From a checkpoint of a small mixture-of-experts model trained on Wikipedia: 12 layers, 309M tokens.
Below are experts of layer 4 (counted from 0) of a mixture-of-experts language model. Rows are named router (the router's row for the expert), gate (a neuron's input weights, with its number), up (a neuron's input weights, with its number), down (a neuron's output weights, with its number) and show model dimensions 0-127. Each number is 500 + 50 x the weight over its row's rms, rounded and kept within 0 to 999. Numbers have three digits each.
After each expert's rows: a language model's description of what the expert responds to; "mostly gets" lists some tokens that are sent to it at least half of the time. This comes from a sample of Wikipedia text that the model never trained on.

# expert 31
router:587442506541418501480463461502541526439497465475502483525422476463510555510541448548413479633456568514537520450391505544528562553545509470423461495571592470476584478419597526480476449503513430512563492453496520482559471492489428453458631509418616520462397494509434459544406544476549450527537522423547423530470490444471518485480470488505582490528492460562465462505425505549430521428523
gate25:440540411502515467508492606617444518454502497549491532351444547566528511499537480492493434501465499483560535556513458568533426511473510493534448468539581412455599488571489526496454562452406534537381495541492489526525543577478468555476509460425534545540514459433487533586497452495508456448449479471518472459547486450534520442493430529371436522473522567520601443509531506532472555615563
up25:550464454408468471440514496463502496493487543479438552440399488457443465440551406577463433524435500529580514505479502413596517538445560445510417461486573605492555435531496545468536474454512526594363477562579573523526563469479588511455481420505518531448514542445526472497448547510516471460519600440555498538445550534429395465531435478454477515456510522475521578425531539534511458481449
down25:539479448508516463526500528576545455530501428557545467448465480495514546544483512439397496552569578529581469480492544472514384473418396519531526461504551440606531509508580503543492445503572478526486547482509450472546403523497433430530579567541542502482505528464513491418429506473496479527518510562634562533635499516480541472459605482469545519456488584583452497492515589548595519499587
What it handles: Infobox and section headers. Structural tokens in infoboxes, headings and tables, like Born:, Succeeded by:, International career, == marks, table divider rows.
mostly gets: " (born ", " career", " married", " died", "|---|---|---|---|", " | USA"

# expert 63
router:447510510433535529498491448442401424452411496502500577479471405461450521547490526554538465601519611521467455537470578515515495533520499588536473444436483478598489509477444515493541553506508526488449495481514601535514551383450519547537450569527463454571507567422447522464502406493509461528549554467475504470597560467456549498399504418495433506575417582459442501475547536500482605464424
gate2:557531474482521474482563542467350419549417512517451524429513510507479450511541572503575458496456521449424491503461488537553531510445538449577562394503531475581443385446482508547465522434507486415549492518550535501571542447443449563521445548472416534582523571554537572524455479532480494560479401456542556550560381580496505480584452458476612504507506500494534536482463467519442534449474
up2:538525476482454470570513527483520493544542473465495493564498483524449560384548487460523412458582489568557556470547514557439493325513439524472452497480514527522530475567411525563498480539557501534546464441557416519521441641582406477610514467444487503481605494525450518504443542498509510479550562460536424465482533437489473466501556502460508516520543406467444407564545530445559530421453
down2:546483493518504527575480426568536484426491518509510503453419443454498473493582537461540527571486555545504538420485511517471483569497435527491574501449554532488505609479409475439472543544440460478518576442514566586547508515516421422463554445517424565420449397476550497505497522478500421441571506514591528421545547457584590573522541542535501487438468427504489550463571601575519580417484
What it handles: Germanic name pieces. Inner or final pieces of German and other European surnames and words with umlauts, such as Rö-d-iger, Roll-ing, Schl-ick, ö.
mostly gets: "ö", " short", " God", " Rod", " von", "ried"

# expert 35
router:585482483468495500474439456433456576478475539540601516528553417428493528462576484585562435519522485604541512471517602536521479525549518459500507456429481565482466503497420539467389518490589583440494495469513484488449440461533483489495438510559478540623546503502478565542638431470522413659498564484450472508490532527531456576550441447499529492550552532513557567498567519451512490485528
gate7:501586448500484497549451476466447474517525521514495481399495524448592501551412423478470564530486528622487563492484540555479504540465480477448381458420493441549564490487576497493497501466511547525486558479432467505425498527370510445556544532458424633515356490458466532524471521457371497500555490512477390546483497457494504467619418522508540493505546468569484508446569547497473482494549
up7:473473555489518493472463531471570532398396468492461497479511542578466560516463489487555607431577484460457452435576411439562542450547531507543555542515520559523494482489500549427460507495514484566532495515466470513493400468514485487551437511469479442578619563543542579571488440489504524551479523517543482527468534593536494547447500514497367519491465578498380412542448368486571441504561
down7:545568534520447533481468443566502493451502431543460569547587540497445518501436516549432599430501555415619621508528499509485599520578457579578515438545474453489541564380525454509428506462511429503503537491481428457497449491537523516486486485520474507548507522498522438455528527473533502499431440431512570472451491480626525391478465471582562479588462538458544510495418479602519528445504
What it handles: Name-initial syllables. Early syllables of proper names, often after a capital letter, such as Mad, Car, Kar, Sal, D-ind-igul, D-ess-yinta.
mostly gets: " Mad", " And", " Mag", " Sal", " Bel", " Car"

# expert 12
router:481498508559537409484459488526515404418511435528478516464552540512594466507474541439423538497506511452458453549542471476469541535614522433522488547532463430451496409551454576516415533500420589545565535484517413538534506440543499435564489525509404493547582418436544482446459560483472536489430534440544505445483515447469409443473379553528478505478503441512545452397612535485457492565520
gate2:552449437567436498467474496533444416460522400421487551535532540516483484485425542559459486416449502395487548534474502530532513454484557623504580414527561503453572475541577548595488498514565473511491526603549489555469472528496379525508538476514434460603551442434593462507435489436542540501525520522487550492492521541400409507453511516387492519488502454542488436461447522483525526426572
up2:491486443462424500470581437539488501558532493606546532475501463559520428449487563470503488511652566504497497562478482569508524552561451510554486484482470477483503456464500521517578494531470530474583455643513412481520425492440580531505549548514469431484544466429452517420450568418367520462526525595526534484515603475529479494524441555424468501493552472512564440417526517484519422600455
down2:445489422486523450510481494523497469430549479558502428536506537512486467514583506478408482564463541459475428501520498531488614414486454479533554553472507396511523472462481475500377523538496530473581562540519526502478460523584557517423454466488629478529490512403480358464508542547566466557467477491548520562458478435453489591508502507542559613530578510433503537523624484441436493558417
What it handles: Indefinite articles, word endings. The article a or an, alone or fused with a preposition (as a, in a), plus endings like -ing and -ed.
mostly gets: " a", ", a", " an", " as a", " in a", " of a"

# expert 60
router:520439500599490435513495495400481497410538424501444613511535520447460443428421438480569560460520532493526555485516574596438554556510429545452407542515541444501534504489513436636525539512499391521498505510570524514536438522513434450494530485441439426560568508590483476549526524472453398552619573510465567494511497492541505589504504517486530507471484461524467460530449478508466444419569
gate0:490490429562542478568460528545460535479455411522611625435474583524489412529563485515552499353501445479555524503411465458573541454532433593420474599486414526504481503590416459544471483489478488492458491515518579525468461581436489546482479473577569559532552552475508536562565470444521480501564518562535531539502494541451498572519426540439490509524482531492433461550538543515422470436525
up0:469544445457484500524469550477511413455534476480520473470524462523505489430512475467514471448444399464516505460571513549567542475617515638478602668483552509526457412454475564430533548471412544514498456530491544502511563422568459466537452435476553484513451483510542524547422567516520533413484565513532553468614483520435435512508445504440467471388536437509505408438487535464464540513495
down0:484424480370497590493537495453481562469433473486463426553499551399515427536490517426476514515596509543528403409506367503548435429494404486555465457474461518470485518469463577465394489415522525523494532545487489642506445499442514429482504509496416553478465571554463478555445490492584404521561441590488510525523454492572496539474440501529504451523462542513482534490432526515573472500504
What it handles: Data table structure. Table pipes, line breaks and header words in census, election and climate tables, such as Census, | Party, Candidate | Votes, Total.
mostly gets: "| Total", "|---|---|---|---", "| Party", "% |", "==D", "andidate | Votes |"

# expert 40
router:443516435530428586504565457562540397545562495550529462525411474524482454427578501501495570549527435598485589556413516510493491516425520514508508532548628522412468574503537521561414522542543533553499472440515518490501504524601484475403460534511543578467454455526453572521490528530453512476387539492468510546451459472446494483478578439441437509506569510393433547486471507518408564463543
gate0:586577406534461461574456511513491615478422589478560504564556559563541412473563574482542491476525465560473527550562483551491449576472587412477541559575516527545428508498529475507477509502520450427511646468473441486494454478557533517458442565516470628543495426427534542501548526434450513554516410533493530603582518505465527536481446519518484502574529519472559495470515435447462513486530
up0:516564355510497561547618454469485500527456561612517509475464477452540390534616590383519548477577496565497536521461494479435371516459587494447596495488553493524495538467487557523454447522499465555499565434531429544458535441536543453465474565595425518515486411523536530524505502500501436533461498531524526632509485474531475499479477471525482552547553468477557541456535466505466540509439
down0:444464466494546496469494490590432460447485548451451551473440441592546546443445480594512476546408464533506459506502552521538571504553408470481465477462461560449565511582510498388524487515512547526429470542485483533460501424488463506520557478383504386571554583477471500496575503505443566388448562485501525427519429449546494573599580478491436544565502498596506494550472520456581539464463
What it handles: Commas and conjunctions. Commas, and, or, and comma-plus-article joins in lists and appositions, including city-comma-country in athletics tables (Berlin, Germany).
mostly gets: " and", ", and", ", the", "),", "s,", " and the"

# expert 11
router:503456464561465563548476511515572483590488528527449449476548464533569540453560517584387523502520513517393472526520527462494444500426517429558487532542434543512463464526481446536514542486497429501397456436457478449465568518554465517517523513540451497469417451547466429510390470490479445602544515414550438554425517485597545438482536443528386495440459578469499537573403593448559546488471
gate3:562468518521565444459430508512483467452554511485487536515413535473437491448521529555531399430455417504538413597483492514509494496579529474456449455539509519530491509614468546480437504512548519592470502517411596571586384441463437507572489622495481555590511508526464531492386518527471525499501461452464490491512538539591494505478435430541535503557488562423596470508406513486417460527562
up3:524487521544620500538510502584522507580494485452443521481473544532485508479496594496448496457523558565496471520587528478499503555537548500497377606465527587566541420602516459554489464524432451518541518455409460514528533556558452458583430417568460563454470613437476422447481615508416518474505604463493508536566572455482453489468525444527443581477491477527499579519475514538506548549487
down3:453473504510499597523509480526629488476464559521527588579449519501497511519461658537511469415539429504576446559502533486578472522564463492507535564579511474555513531498478512432503543450485485566505451487458448529566497509501476435523539514511465509577494534504522538427414548461479542522485435474619434559499551487579594513472519562503518488463583481434503511609515565349521443478594
What it handles: Arts and media words. Media and arts nouns and B/G word starts in film, music and game text, such as film, album, song, Electronic Gaming.
mostly gets: " film", " album", " G", " music", " Music", " art"

# expert 45
router:452464512484536425602466534548509583426452513487437549462525523571558510447542533464486519450421510597470376518547525451504456479503452556549566466517483497575469466563528540472511559506430439503479590557494522555528477423516607513587513476534424617471480515501463511432469545501533518614475449502470417523561561479567544545435501461555491521585603458506485491521530446496608579494449
gate1:545413510602499456500543514634460479613503636528486498473519463467518507484557540499363542523560556533437454494441501532492493569517558463498517424468492484582492538546605464532492497471467490524542479566590547548453538510492537554518574436451442463443534429555510499501429497441517507444477468526459558574469515464523549536514499616378520505541478474534448425408408449525476515509527
up1:579520495511497552422445462495535444446499378548456432516526444541439451563479484527568477502505635402540540540465528432531563457580545491443551554502535522450513469484429447492473471503519513508479478502462537493488499471513358458462499490490459463543568483475560522494546405519503444421507571593585474467433405583517500510439456504417583581424421435527409480518514493496472498469424
down1:481485423503570525471528507405526464494460534503516447416496482486552505430497554479524581455482616577518469475446528546497415579429507531496570470411490447491474601539388490649565451429543446500546422454501427533536439547484495525480564434477538413493482443564482481578489577543479464560537530502521532474523529524435525538490531559473344461468518539457541510469413448504494464525496
What it handles: Mid-word syllables. Syllable pieces after an initial consonant cluster, such as b-le-eding, Bur-eau, Terr-ace, Pal-ace, un-cle-ar.
mostly gets: " le", " gr", " see", "ple", " Be", "le"

# expert 42
router:473520513552531479503457554476390428533542538571515518465535509483454478557544607515478514513586475394438538476494432472526485468462447513504418516416518509439562466498424378407424462509556525448535530471475557518515576445582441521543516504536544531492481446561534443512486495526550477397437455412588541514459450566604554409557589477519554503451550534454468488587530470527457427474479
gate2:489613461540520469473487586438430464467533438540542495502445639462455468481487537533618566536502528451484512472483451552578464600504573511496539442520555427461587504504513599491488461467466533553502531464443541482609505536466597514435565459468459556500526519554490481535447491465459592501603499503488538556515485485498413432433552491475509484473446569537555376529554526508491497615554
up2:509503447446525507473509532541396577550450542558448465557494444428493496559484531492615461529498534479533512452425463500479489528410476520502461455455543531511501425514347496459511389525577510414510510448483452457508509536549568494437511522491454455532458484557546469463534391476509471469458571419498567602504638540548433558505569515503646468455517515547520474541447447514538466509426
down2:562516551512539500529474588501506518469420539458570446556477553476502384521511525518533508458472549473492605392503479546474449550507558400449586485543533475440514445473480443430500487456451491445545440541464456551455437511461539499589515402543614508605467480456506539538519461400504497455433447523432494518509508660458438529509434498518473481486548538499524408477408479508436532523588
What it handles: Taxonomic and foreign word pieces. Inner letter pieces of Latin taxonomic names and Slavic or foreign names, such as Actinoptery'g'ii, Ch'ord'ata, -idae, Vrbensk'ý'.
mostly gets: "idae", "°N ", "ensis", "aceae", "acter", "č"

# expert 26
router:482592532451543520496470573438554537417515538449548435466514539630541498579588543520535463443416452480494437518464531441521509463451469528485526547543424587552558497480479493410422475503570552484464517468549488595420511546536484592555520535494435512498445433466521468445473512467427445495523567443414549452440544501478499474525444442423531492615428507516568500526518517517519380542412
gate2:494586463564466547524513550501455540447474461458505572491396568452460469534505532551498420531469491546462531483512579486555541482549520432504491470561470482500467471477430455606511522500480481388496528570476493451405516526478444488369545615428433575530452379388568520589513539527536441526508439483497547491538541634444486506509470580529541502505584529532548468473504512523435479566541
up2:479430518466547562529531420440490480527416511532517455491574548404405491557512454435509557531469479619539470506458456552402495540491485479591495544531475515514445428573525517452427483502550510547448575505458403599578499553451551434497553521469487465445635449434531507509490506441399527552501561537539547542383597454495533541450494516440530472483443469529478538545468534530582482525531
down2:483517454411477530445429569497519441538507478437485506460480490542500425529485520471579468496429438527571534509548566561514455428469450481421492540529433479600445589388473489537523458524505553506492539467397547571631547460591459421511450506493587442414471512452513497564442590493464507538481487430506500464535430433520459475440479459440437555550440560484417606465541539552505533496491
What it handles: Word-start fragments after capitals. Second piece of a word split after a first letter or short stem, such as P+si, p+salm, R+adi, M+ets, cl+an.
mostly gets: " program", " Star", " mod", " techn", " Man", " Mas"

# expert 7
router:486619513533468555440495516394506466479451517425473488490497470517545517537520479592449520528418512380504501467418420522545443457511438507514520499573476464548484549477431482507510542486478527543557442524408484460443498416511588513545530571460466465435443463370524525526465456516473513484491453554520472538537408586567556421505403453424495505486514486600639453419518462566440480516480
gate9:513579491516521488541508508429432422409397471456438458461530485419547579508457530545436562492517470435394541580516449548523477528495510575496482513510462428489539450520484525460491447489476430553504494437506469519469582500568500511501532668542495533553479428440629543458501538480414556531560376437465529508506435522470454529500527539463459504437448466614487482498497468535431482440590
up9:474546526526512444524470529427461433472370423538513488537481530572497509412575509545555610490441514481417457425452503549580592441564490501541485500477531518426531537611497506412422493545586510454578460578492420490533539455500481444526482462519631479505527394446591554486508482518498475415506507475458461502532485501569483490401496471434448470471564472484491519502424458501469425556442
down9:504494469418452463449446440453476541518451538450583505488441515454482483457488514501518500541526478568457536461445580552424544504501593503444445445480499567480384560586524534450479498567438550398545514494561501450469526530503507572558424457541514576513575576507523515535439461529536481515513496502494465582442540518466455578458516571435649405505527493429480528411500619435599456510493
What it handles: Technical noun stems. Common concrete nouns and their first pieces in vehicle, military and engineering text, such as air-cooled, submarine, pilots, power, water.
mostly gets: " power", " water", " car", " tr", " guitar", " ship"

# expert 57
router:618529509494503577445552464531384582512522520588483489441409476518433456488444503537572517580533476390430452515522419510526509454511495450429508539566441507484460506479589494465523504496466494537543475511481627442509427549554409420488496591513414462480592489496536447573566496493571576529458510501577584504440495493462523549473542528461593511540516486513469499466551543439534464490609
gate2:484530485562652562441535462540462491479456523475481489435529488547575475591508443466542463555470442396470516515404468466594435432511522488455551478514516428512524513549509462500523383495526478552446482497521537523464484501584468537511573548459507500480513496525529443531467412470441566624396487539508492575474367505478550496522433486426576525549592452474495444535537468425570473478584
up2:503458444461485516488502504573417511517421381577516445515472506445549501478513508517509530526442431470582511499437462484576557538493442473470461490489572580485602512553469537475477581515485533428535491457415581412530556460491456477556574474530541531434540531507433419456553532546478446591534621481551501410467571500539550563568579543474541496523576522426407543546562536547446556513442
down2:477524584493472498464516471375591510492414531563507465467449496467524547549411506509508465454548532481474536518520492468446474573467512558532406543648500439482532494461565417415517448406464482440561551535534420536532466399412474567520529527532530561498540558467476388509478458475495480526455474548519500614549453534524523538556445505596570422523545435459518478498537481426449431463544
What it handles: Locative prepositions and copulas. Copulas and place prepositions in descriptions of places, such as "is a village", "at the", "in", "It is".
mostly gets: " at the", " is the", " It is", " during the", " near", " is"

# expert 17
router:519425468541516509476424534469466467495511457480580548540582540424542524421567425501586432541431480506485466538515562454482544548525491420496500445532417502537525515444510490444456466505490482445499487570535550398510463480408418470482519533596568520469588457428485480439501501538421472532489565446499433431628499535455460491531481529398476499536510463466568437432398484485413452601585
gate7:467525464537510452506549508442407509537448516475450488496598419511517538504444593517535523510579494492471489562394571550475539473638553477401527522602525431467493479542487548482441569476534615535489574500499498479468438542525470548480510526568518494535520437479572540545491502469502501509424441544467502521487517618502507461550422562521482527525406423555470365500421536473540507622555
up7:577448497479502388418464475367470615498389489566582508536557458427463488504531538517563504487439513588510465545467523566539499493493478512465471443499461528521489377566528484464483539567543563454565461503478538530488490512544446498522529480542441506602456411474510493570556491567559507490425626534533467490469478540529542502632519440471537499534482497518587482605476463555586466490484
down7:478519408508456450536468485622469439618533466507468575490477541556482335431522487442465610491549482483524550567500509425490510441456458538510509407485464512416496531542422488494485449490459497545415475434461524475532527519488565534639519423457530547512495461471578512510475544524419454538502469389412521514543588545473498564545418497461499528544528484479464480538440448553525426506542
What it handles: Sports results vocabulary. Sports-results tokens like round, leg, season, team, quarterfinals, plus score dashes and table pipes between numbers.
mostly gets: " | .", " round", "After", " back", " next", " eventually"

# expert 54
router:512480465525504423494504526524378437475538424468425542496544564464489548455453505567539521515429457441510484488512544580480546507534450420489499443504474419362598533516556453521392508491445471533517561529541531500535500553489415435540597551535496538615581516516479586521447419546553565488590555441497470436525455551438498501507501436449471505456427434517541466418434481572445498502540
gate2:529518491513525353471535485625488483437549471496522549448481521497550416473532505552490514403537518496400492520514497529501496498579514550485499507530386499420484374467400415535455441469505530492454596483503470453469369499519496546527487514513412463376552578584541512506516573484460523495513508529462476479542555479492499391609518520510554463499481434533590463545545539534441487563525
up2:490504489555548553535520547483611550476466517513456421521525433607519552446370446523419549537569575544487576523512532461523476520480498553511510551470519527591489532376516519571576493430432487591451409453482576510504507409500466545548431451473519575543483453544522582527420445460449518518475469504496552506531486501508472508474465528490519492491512651422538535494454408440534590441499
down2:518548485504494481544473548505461514528498540512464536468506561463507568504521497468462470491546513586475501437504466532563553515413618515503498440485513469474487444485402566531505584488524526504438548450453483413516440566541496471452530424520371382511500514481366469485553491556456671427448461557514501548519494450483528533489492480564563556480392526525467583605600504476466449424544
What it handles: Sports competition results. Tokens in sports reports and results tables: Cup, Championship, knockout, semifinal, scored, score dashes and pipes.
mostly gets: " Championship", " Cup", "weight", " tournament", " Championships", "inals"

# expert 1
router:460559489452434550508515492579399542394538444523506468525418532597518490428483615522524491462455497393487428470531521481444555504452458510460439473424450530401479547515467436462500430509512421442512491477510544407503424533589394571509431480466555593525472553396510541515570436541544530483477497429565457510534465573525513541518559434499526486538477496451440565552525551549516423519518
gate3:507501461484554446499576472484448467567547478477524436524508564535530478483506534536504420529574579493430528437429463482583434544544567570571517485513478526545607560427456516460401473477435478443536469448514533540536543461472494577528535600487498592497567471581577491515432424478471556439524585493431516594431454440473541501536497561439472527425416512569509489522441496419462559552402
up3:481545443463428488524494465546378406478493540510502455448423451459447468466497542535532526484451513528491542481476437440492535539505516566565519462447470458547486509506562482522503498463441496501478427513506428468545421440458500614474471472599523633511455526477453586610413407519604436621497500491540508463535448541515505450554535502373482476583537573520444476528487546498446521552591
down3:498496464499405444500487532458447485556487470474444476483550478509442515489492462467503471572413460507611492432516525512460511420435499472477455521489585502446483505550534447531489462490445505475415685482587444424525473514509434455438457562425549432580504552498516468626445557436440458591437476496524434544526559528561515448518506504454569477574485547386490539500517577485507532456409
What it handles: Slavic name fragments. Word pieces inside Slavic, Baltic and other Central or Eastern European names, e.g. Krzysztof, Świętego, Budějovice, Pärnu.
mostly gets: " Z", " Kar", "č", "ić", " Slov", " Kh"

# expert 50
router:445540494544571396512570515552487366566459507482476509454495469438403511492434588601475431447535534481510513522452374449529441541420504603537502437403526445480522464456418560514482484486486531495489489475544438546484522553523502516578465482591572513508421511542461453557476420528555485573558550432545539497502563487496533550574483471465510493476511561490397475546440422491558593508485
gate7:513584521502515515479604556392497480409563514597515615499586473516414448473543559471484458339443496480444566453459486522512466480501500516505618478568478510537481472532500425518508560473520493515423557481581516446456476555466444480487470425546446519551472545398583510499413477458452447522542512493536466585586564485528494533473425547493565506553466512475514503498436438464551496545588
up7:543486501475497519522407428436558565489504535472396487564517474457476574475508460524533507606586449524511442500500527483536543472516438460412384494453541426499567560486499559519524485498477443582625485536475541449516492519577514567484528600495541472420435488541475540540590606465516472485541448499477480477420428551486503476563583469534517504507463450568466587509489504567439402500372
down7:546552406579600575472510496454502515554545560477499534488500594504578480424399507441498444518498578540545498442524398546504410473503539505475500497570487469423545542533649490531453598472494494455576524512526490479521466584438593467522582477540394540531517571542473512454502492448456537505488493461568563488465498447509582480475501514481430496475390405486479516456428480569572516468449
What it handles: Agent and noun suffixes. Final suffix pieces ending a word, especially person and plural endings, such as godd+ess, -ologist, -ers, -ment, -ician.
mostly gets: "chell", "ographer", "ologist", "ment", "ician", "ians"

# expert 55
router:574615512621449572453526551613568520545545508560483477546487514448380559423572553448536571457455452529500551577506494579450492533475557519602569523578536444547478592433563530496483501529509526521566515508552475435551478520542452487453500414486539439501485542494411446453475468561445540478540503470501493494504521534421487482459430556502528530479465413528455462396469482579470571535516
gate2:457542442499556380521476486569497532497526455516570548427554483516493447394601484493467500473423508478520554527592372577496450439460603576517535510470507519489438539514480376466358468463570497518490484535561457477550518478508449463528538427596501574568460476547491531543489545527493501463542513551483547498653471488516484538505476602537516508561533462463569498533568497497446474447528
up2:446472573470473532500450502492432484470561481477561506497448474430493440571460520501491480423596446433541561438522377427561528463561494538463536510531460492451468490542530504516433481539421408472475550529539519568507554426467540452528526504436546575401479546675505531507506520482485498537460601473523526542501463579488505531468480483445630552467584451494429512577460464526462582560425
down2:556511541400405438412499522448505506553465449515469539487529615452463553464447505495592555473503476519464542638558459486470450547444532459457554501470410542579536507514535442451485557427471558513566496508494413407586458449524520589603422521548549516536429535468530451568503515479459464480485495474423421461493539477505580407486507555564536474520439440561576489526544494487531503516574
What it handles: Clause-linking conjunctions. Conjunctions, prepositions and periods right after a noun that link or end clauses, such as and, on, while, after, with.
mostly gets: ", and", " on", " when", " with", " after", ", but"

# expert 41
router:520481498529495571423501484513475545535512518504465453461472417614543538492552501465530461448428550563488464478524470529426400466518466458492438600470473492521423503517533551516533569472362412468525469515524475502514474458568513469507552434456462514417440516496538569497466540482402566550518464532516576572615467532601443494455397543564497467442494546423536496509598522574569593437461
gate9:558607444493469514497504548466469490474482557562533532449489533476449483486489464502423563568433515433431467513501572432516597436475563467478547506490416484451520530581492496558450531467519474471568484495453579456516424590480459461538580454563486586602637422476543531416504382416520506551452501472595559501518462509464592524525526454486499483548487505471480449472493474449600412559524
up9:519502526510457495412474553469526549445445540481427502451531467524497522545554536519448456478487452558508460458483494440445427438517406528467503580520462505417436456465527479459459554439439493510568492465553583498593473470614471459597480511484426478505470503489625462543507558485495608566425399507516503466604458611494520546453485509532551489483489506438591524479588393559598475453501
down9:492599520431430493489551477504485542458527429443525434411496546545481546523550441453496506525554480472518552498496517595481415473494466509535555472530538503525469521462511398534532520436549519463360402413372559478505487497539465501601448582501447398520520467505472415507476483519446532502461492562521519515438487425453505488455540452499567394505588535530482506521571433570375555473566
What it handles: Word-initial fragments. Opening fragments of ordinary words after function words like to, of, the, such as lo-an, dr-iving, t-ornado.
mostly gets: " s", " e", " be", " Le", " Se", " Be"

# expert 24
router:413515495632500519537564442554515525546490457487480514528467451527473474612538542489433409553543480455508446547553488485498525461481533531532581601555458583460443562584441514533527554547525560594576447482524524559535476579566516453462504536582453575511443528517510503563477556445503563501505576589555523442483534558404400454554489547446456520482465433547443515443560576454500561469516
gate2:480374462434486578448493465477493521447554487565494591478466537458491410496530498583589456492480476570484504475509507488603506513480511514438493501468531503570542550661432443500547563518602560472474452500517599449539476464488485566466565544497425538519487524438493468547535451394515435498552573521459596527465506447513585572590570504482485443512517513542408543527511485479533559401479
up2:491533428355529467516529404541511571499539484571506498482500437409512491530515488468491474532493502505516504562407511456483514532423525558483564439511643530497494500585547466452472465520622675493479495555523496547621402561501548551488501523497459468542537560482520534564492458472537524443541538584515527473453472473491530607524535565457546514571502492489637516504550519495481461468460
down2:509493490482506543417410588598496485451483491556604414411561501560556532507514468420429571543456498532496583520566480439470574536574466509487521471516406466468598510487487542406563432404490476470456587463431443530458528506550491448542461485507578473510427458595436485450495470450451505534474461482558408489559541501486459505436486492528591428526514443449542470606514453455499525537473
What it handles: Definite article the. The word the or The, often fused with a preposition (of the, on the, for the), opening noun phrases and sentences.
mostly gets: " of the", " The", " the", ", the", " on the", " for the"

# expert 29
router:566418517472467497474475440451545571381532451471492584538458494385413479518551453615438504500538527444471444484446537512514553574507501432441472381559545536461592503459600461511472462482439434515504466468491529452580433406448466492414543558492491475570507591479529477459501519468563414510502538483478490526547578392530470451504552468522474495532478452526523474452429512549510457411560
gate1:489530420484473615593488621551430438489483431483446546429433618516564547459463522506495460533482563444476444518570526538529491531472502421480622425485438482543498524497408526568538501462504487507490505530478368444414404511454515505470486514497479529495629534456460483531477503491397451392566493491511533516567510533414459449512427479500460491493488589540573480473523454522486535536510
up1:526469492465505516440538499480501496536489455485546603487428541455512494536563569511523332500558514511533482451578549590543461547539468452450544484542585591479392527544494554546439546501448488518605547486478444408434486508557483466462500546465440501530506506492536450354546471465505443443563539532467418488538468479598453558479476524530529513643488481592527537520460403535501506528477
down1:515450501521554512508526537472428460502556568612518428507511521543510447513443437593485487580533536523494429413509481519546483503438489522527463538518495405403530500512418465573456510566468475411432538566448489501378487476467471543484521473481480464562538566474463587595549553554500438440477509465463468563554470567536418562573555457505459556533529497522542527366375426474435518525542
What it handles: Infobox and table labels. Field labels and row-opening pipes in infoboxes and tables, such as name, Edition, Time zone, Authority, Total.
mostly gets: " name", "- Country:", "==See also==", "| Total", " (age ", "- Location"

# expert 16
router:568506459469485541496448450524547403496570534558396585450503469499576485502562462449603415487506485509514533485475520568535498422433597525431537553569545458501578504511539536450514451545518501511542549595482397571411505401490497427394503489435535466439505511536479459498527442515557415492464522503412495487462482492509448457596518498527451506437398539597471452428497474506603501527480
gate7:496391504540517470480560564466500529485489478449546513569426415535362511527381538529452500496427542500440499410464452556512465509534538550556506499462427518476478468395529539617578516467553616425522536481423556451551501574429575533514519554570481462470477483535507463432508531405480535549513556544474594525475584580520541517450473532527546456509556482522434534489481555410506549490501
up7:504542499539472560470470512513473507526494560602540482500538489515599579429500479485489479510473488438557473588533417496470356477479505475548622471524487512530493535561401526489442572506508391475556543513464502520480538486548520487500352467511588495440453464414416584526495503515487506531563374506471469543509443495443533442451399571530527471445501517501501399469593474508509434532416
down7:487488517428508515458531548514480474499446509531545500548514401524568446472589462527514501543448388450497419563624517424518462480436557436552533481420511481484515502531473399423464488472518483486565536537503527566456517570517466544546496530450513547438445433418397550483558509499441530451462430472500532459509442451465484585496417422486441503458385490461602554503572596506536517596565
What it handles: Line breaks, structure. Line breaks and paragraph breaks after sentences, headings or table rows, plus table-cell and list-item openers like "| " and "- ".
mostly gets: "\n", "\n\n", "| ", " | \"", " | Succeeded by", "| Preceded by"

# expert 10
router:452527505492545519432507563490535414443503461428532476546522586467493442475449476509507455547557557415502460434515483404451515424496468438561528506499474469537521536432453460610540423484535449421517480559446440467563423528465465460501546506503536492441535562432465459483556548454399491456576510462407547475594498512493463422604472595482471500444484518544487404466542544535458427586616
gate7:530522497464455508495488449516484562401472514544540602551530557497462430559560437541421445415465473520524557455472443494492467496480525520406502511460502480531427539493536491512488428503562474537351445414498463513471504524497512485452500524493504505532420492490454479612481403530611407445486542502571515562542616487520567460443509472540482376547543577473470513465532558509503550352465
up7:562465457469497462478496530520556628548508484510396494438458479530571465561473563430438547528530537528537464444533449542494368374467545523484516560537506513524544544418463584571509552482473509537494531518487509606565563382414495502494432400549439436484492501439571446504522598524474555521576477589494552546480482469529550490537449497518503497479484500485589534514511518432613555529459
down7:524529547526456542475491497496530468570526532464526550495527540483486485407593397602496557580470515482565478451485431609602404551540551567407493554488485489490554576519502396507500462493470528522362487458423597500497498445466504589497442464488518462490472490433490547455483504459559486621464468527536457560491436414481563513461515502571453511400513457502597425473527473442512525534504
What it handles: Numbers and units. Tokens inside numeric contexts and tables, such as ordinal suffixes (61st), units (km, kg, %), decimal points, commas and cell separators.
mostly gets: " km", " kg", "%", " mm", " million", "% of"

# expert 27
router:457473482439507532540615554431528525445439538436529518550492561546529466490432469523585560401530563438481453497533519512500536496558463479554543546460569445459576500503489408446543409511533553520478483578419510561558465515568509468498470442460503436412526572478519465489586451418502544475520436483465586492497394588408536507442490585503441507445490439438434451595458470489553457563544
gate5:549532504517518574534541537469527502489435451537428627497519500419394492518526586490423455509499481475528512454463566548490429494514485498525488499532458474579418522506478469524530547562537446523496562468568591512449436388431501571517571439529499515547580501467516531582508565400522421609430603394517549526431524442542433549502560463534544451518420511534504439526544474495595532514526
up5:499467501550566445507531495443486490561523458543515553454544548334507531503544424508603535502494505545516531550518609579542524535496536502392443436395592520568475480602557461513544480463529557577429479499543498480448511549588448529446498473536465454516485483508523496448410545508473426485393532563568434438397549482520425497478479550437473494483571514498511480537571510511463479393476
down5:539474465517562527508529500451461452591474487468530457487450450470485541538580416437438507468559497437520502547519470504556452456429563563474632458412481501518590561541514517524512528509406499571557567453520531512504523516517467397476433517522463521570423476464462582488310533489375518509503472509550546469460484529440481408632453525494495552473516484504455481434470433528441470467512
What it handles: Digits in numbers. Single digits and short digit groups inside figures in tables, vote counts, coordinates and area codes, such as 56-6, 41,17-0.
mostly gets: "8", "7", "6", "9", "5", "87"